config.toml
num_hidden_layers = 10
hidden_size = 160
n_experts = 64
experts_per_token = 2
d_expert = 160
d_shared_expert = 0
hidden_act = "swiglu"
moe_layers = [0, 2, 4, 6, 8]
router_score = "softmax"
normalize_top_k = false
routed_scale = 5.66
balance_loss = 0.0191
balance_bias = false
router_z_loss = 0.001
init_std_router = 0.00628
lr_router = 0.00151
vocab_size = 8192
norm = "rmsnorm"
norm_eps = 1e-05
tie_word_embeddings = false
optimizer = "adamw"
learning_rate = 0.00236
beta1 = 0.9
beta2 = 0.99
batch_tokens = [65536, 131072, 262144]
max_seq_len = 512
train_tokens = 865900000
max_steps = 5784
dataset = "wikipedia_en"
Below are experts of layer 6 (counted from 0) of a mixture-of-experts language model. Rows are named router (the router's row for the expert) and show model dimensions 0-159. Each number is 128 + 32 x the weight over its row's rms, rounded and kept within 0 to 255.
After each expert's rows: "comes before" lists some tokens at least twice as common just after its tokens as in all text; "comes after" lists some tokens at least twice as common just before its tokens as in all text. This comes from a sample of Wikipedia text that the model never trained on. Tokens count by the router's weight.

# expert 26
router [129  52 143 112 138 113  76 121 110 143  71 151 123 137 176  98 135  91 129 139 124 155  64 168 165 106  94  98 188 100  88 179 176  81 136 102 166 116  78 154 176 115 123  99  93 122 157 188 160  81 119 105 130 156  94 115  79 155 114  85 124 177 115 165 165 113  96 150 161 123  93 153 112 139 102 158 145 113  64 137  94 100 110 127 178  91 112 165 110 138  90 174 142  89  95 154 114 104 134 149 113 152 104  82 185 158 106 116  76 152 122 125 142  93 174  71  94 197 165 108 157  97 125  89 135 105 144 178 120 113 144 166 133 114 118 107 148 154 126  77 129 109 112 180  94  97 170 175 123 161  98 108 158  86 173 182 136 111  68 108]
comes before: ",", ".", " |", ")", "–", " and"
comes after: "1", "0", "2", "9", "8", "7"

# expert 50
router [130  82 152 133  88 123  90 151 118 157  47 123 129 136 120 110 149  91 166 142 118 152  67 171 152 123  76  96 190 105  97 156 153 103 129 110 171 122 101 156 149  96 110 103  95 110 144 184 175 108  97  75 104 142  70 116 109 143 114  82 150 144  89 187 164 129 105 119 164 113 104 169  91 147 134 148 149 115  89 159 101  79 104  96 155  86 126 185  95 116  97 168 143  98  79 145 162 132 124 151 105 152 114 105 157 156  84  74  85 148 119 139 102  87 111  54  77 189 132  71 179 104 128 111 105 125 171 162  97 137 154 154 114 126  73 100 123 147 113 118 125 102 124 134  77  95 157 157 100 161  60  99 161  87 194 145 117  96  80 127]
comes before: ".", " of", ",", " in", " and", " to"
comes after: " the", " |", " his", " a", " this", " first"

# expert 33
router [109  49 113 149  94 126 114 169 104 148  82 144 119 114 166  98 135  97 109 127 126 144 105 188 138 120  82  90 151  59 109 169 163 127 144 119 149 128  76 155 173  88  76 118  92 107 142 170 149  89 117 136 103 146  84 122  73 151  87 105 137 191  93 172 170 106 128 146 160 124  86 126  90 135 112 163 159 118 113 153  91  76 103  99 171 101 116 183  84 108 116 171 130  93  85 165  98 161 118 126 116 161  98  86 163 166  75 109  98 157 115 134 104  75 148  81  59 171 159  72 165 114 151  91 100  94 153 176 123  95 164 146 106 116  83  98 157 149 112  87 131 105 108 149 104  93 149 141 100 150  92 132 170  89 170 168 110  69  94 100]
comes before: "9", "8", "1", "0", "7", "6"
comes after: " ", "–", " (", "-", "/", " ·"

# expert 18
router [102  69 124 158  87 129 108  96 114 172  70 158 145 143 137  98 135  99 142 146 139 180  88 179 123  82 104  89 160  92 100 180 172  74 165 120 137 107 124 167 172  72 121 112  85  92 157 156 148 109  82  97 110 153  90 160  94 105  93  87 125 138  96 159 133  94 101 146 160  86 115 120 122 132  88 142 162  93 113 195  86  82  97  96 165  95 134 156  43 138  94 161 142  74 100 130 120 129 126 159 115 171  68  71 161 161  99  91  96 151 108 115 150 114 110 138 126 156 176  86 148 136  99 109  91  94 177 157 128 112 149 138 125  68 117  79 176 144  89  85 111  81 112 147  99 114 158 167  92 130  89 132 130  72 160 186 132 123 108 125]
comes before: "9", ":", " of", "ing", "i", "\""
comes after: " ", " (", "-", " M", " D", " H"

# expert 53
router [132  36 138 123 132 110  89 146  94 167  44 143 139 159 129 127 131  94 116 155 140 156  94 143 163 132  89 105 177 111  64 169 148  95 133 127 173  95  99 132 182  87 116 127 107  97 136 144 176  96 123 104 137 146  67 104 107 159 107 101 150 160 102 177 186 121 153 132 152 135  84 136  86 130 107 138 142  82  94 135 102  99 100 119 176  93 104 176  87 127  67 170 130 109  77 182 142 138 136 145 104 155 109 105 158 149  76 100  91 134 119 124 122  92 179  57  68 174 152  97 171 110 112 116 103 109 164 172 129 113 146 158  90 125  98 106 151 141 112  92 118 115 113 162  76 105 188 154 101 148  74 111 165  61 168 162 120 104  82 120]
comes before: ",", " ", " |", ".", "0", "–"
comes after: "8", "9", "5", "7", "4", "3"

# expert 0
router [121  87  96 155 110 112  78 122 110 156  78 138 129 155 156  87 113 111 139 159 146 142 114 176 172 112  98 126 154 103  91 151 157 123 169  77 147  95 100 130 146  85 114  88  98 119 156 170 146  77  96 101 103 191  83  79  79 121 129  84 179 125  94 120 138 138 101 173 163 180 116 147  87 123 106 138 157 118  81 163 109  85 120 124 190 105  94 181 113 138  78 154 142 110  82 158 102 110 136 173  92 170  87  84 146 168  90  99  84 150  81 118  95  98 167 112 103 170 146  57 171 105 138 107  78 114 180 190 131 129 174 145 123 125  75  71 138 145 117  69 126 110 111 141 105 111 135 184  90 169 113 107 155 107 160 167 130  84  92 114]
comes before: " to", " by", " in", " the", " a", " that"
comes after: " was", " he", " also", " and", " were", " to"

# expert 35
router [114  93 120 167 113 104  88 100 105 172  65 157  91 167 176  78 102 108 115 161 137 147  55 147 129 105  64  97 169  85  70 145 140 108 116 127 183  97 114 142 159 105 137  98 110 140 183 174 167  77 107 109 125 167  68 123  86 160  95  91 116 150 114 162 140 129 114 113 122 150 101 148 102 169 109 174 191  87 116 155 142 105 134 118 156  91 130 165 113 122  99 132 155  66  73 177 154 151 139 150 110 166 103  80 151 176  69 129  81 137  85 137 102 103 159  93 107 146 150  80 129  73 129  85 109 110 137 168  98  90 149 176 130 113  77 127 166 151 112 100 133 130 102 153  93  95 163 168  77 162 110 111 176  74 144 170 125 105 102 112]
comes before: " |", " of", " War", " League", " Cup", "'"
comes after: " the", " United", " South", "|", " his", " The"

# expert 47
router [108  65 127 120 113 113  84 131 119 169  74 167 141 149 168  91 132  92 149 132 150 168  77 145 154 105 101  79 165  98  98 144 159 117 172 118 164  96  90 152 171  89 105  68  97 105 167 164 126 101 101 115 122 147  83 123  97 106 110  75 129 168 122 154 139 141 106 151 165 160  84 153 111 137 115 135 161  90  98 151 130 110  92 107 193  67 109 147 103 105  60 144 168 119  95 176 158 137 166 153 114 158 107  69 129 167  78 107  91 149  83 123 130  89 160  89  90 159 147 101 194  98 143 102 124  79 166 199 132 124 177 146 124 104  79  82 147 159 107  82 120  88 134 155  71  97 145 143  96 172 108 114 190 113 172 135 129  92 103 112]
comes before: "\n", " |", " (", " is", " –", " /"
comes after: "4", "5", "6", "3", "8", "7"

# expert 45
router [102 100 104 144 123 122 120  87 138 145 127 165 108 149 129 101 114 107 125 142 144 193  90 136 137  88  96 125 176 122 129 163 141 115 121 109 151 112 104 150 184 128 145  75  89  68 182 155 189 101  81  96  93 190  72 110  72 139 109  88 157 149  80 178 165 138 126 161 122 174 119 131  84 140  75 146 159  61  89 144 128 120  90 109 172 119 106 137 106 117  98 125 148  92 111 149 143 131 132 134 140 144 106  86 131 162  92  68  97 163 114 123 122  89 155 132  62 159 169  75 153  77 139 111 135  86 129 184 152 115 198 157 120  95 108 100 157 131  79  84 110 117  81 182  82  62 203 142 122 157 101  86 153 139 190 134 129 109 116 111]
comes before: "1", "2", "M", "S", "L", "P"
comes after: "\n", " non", "6", "7", " co", " anti"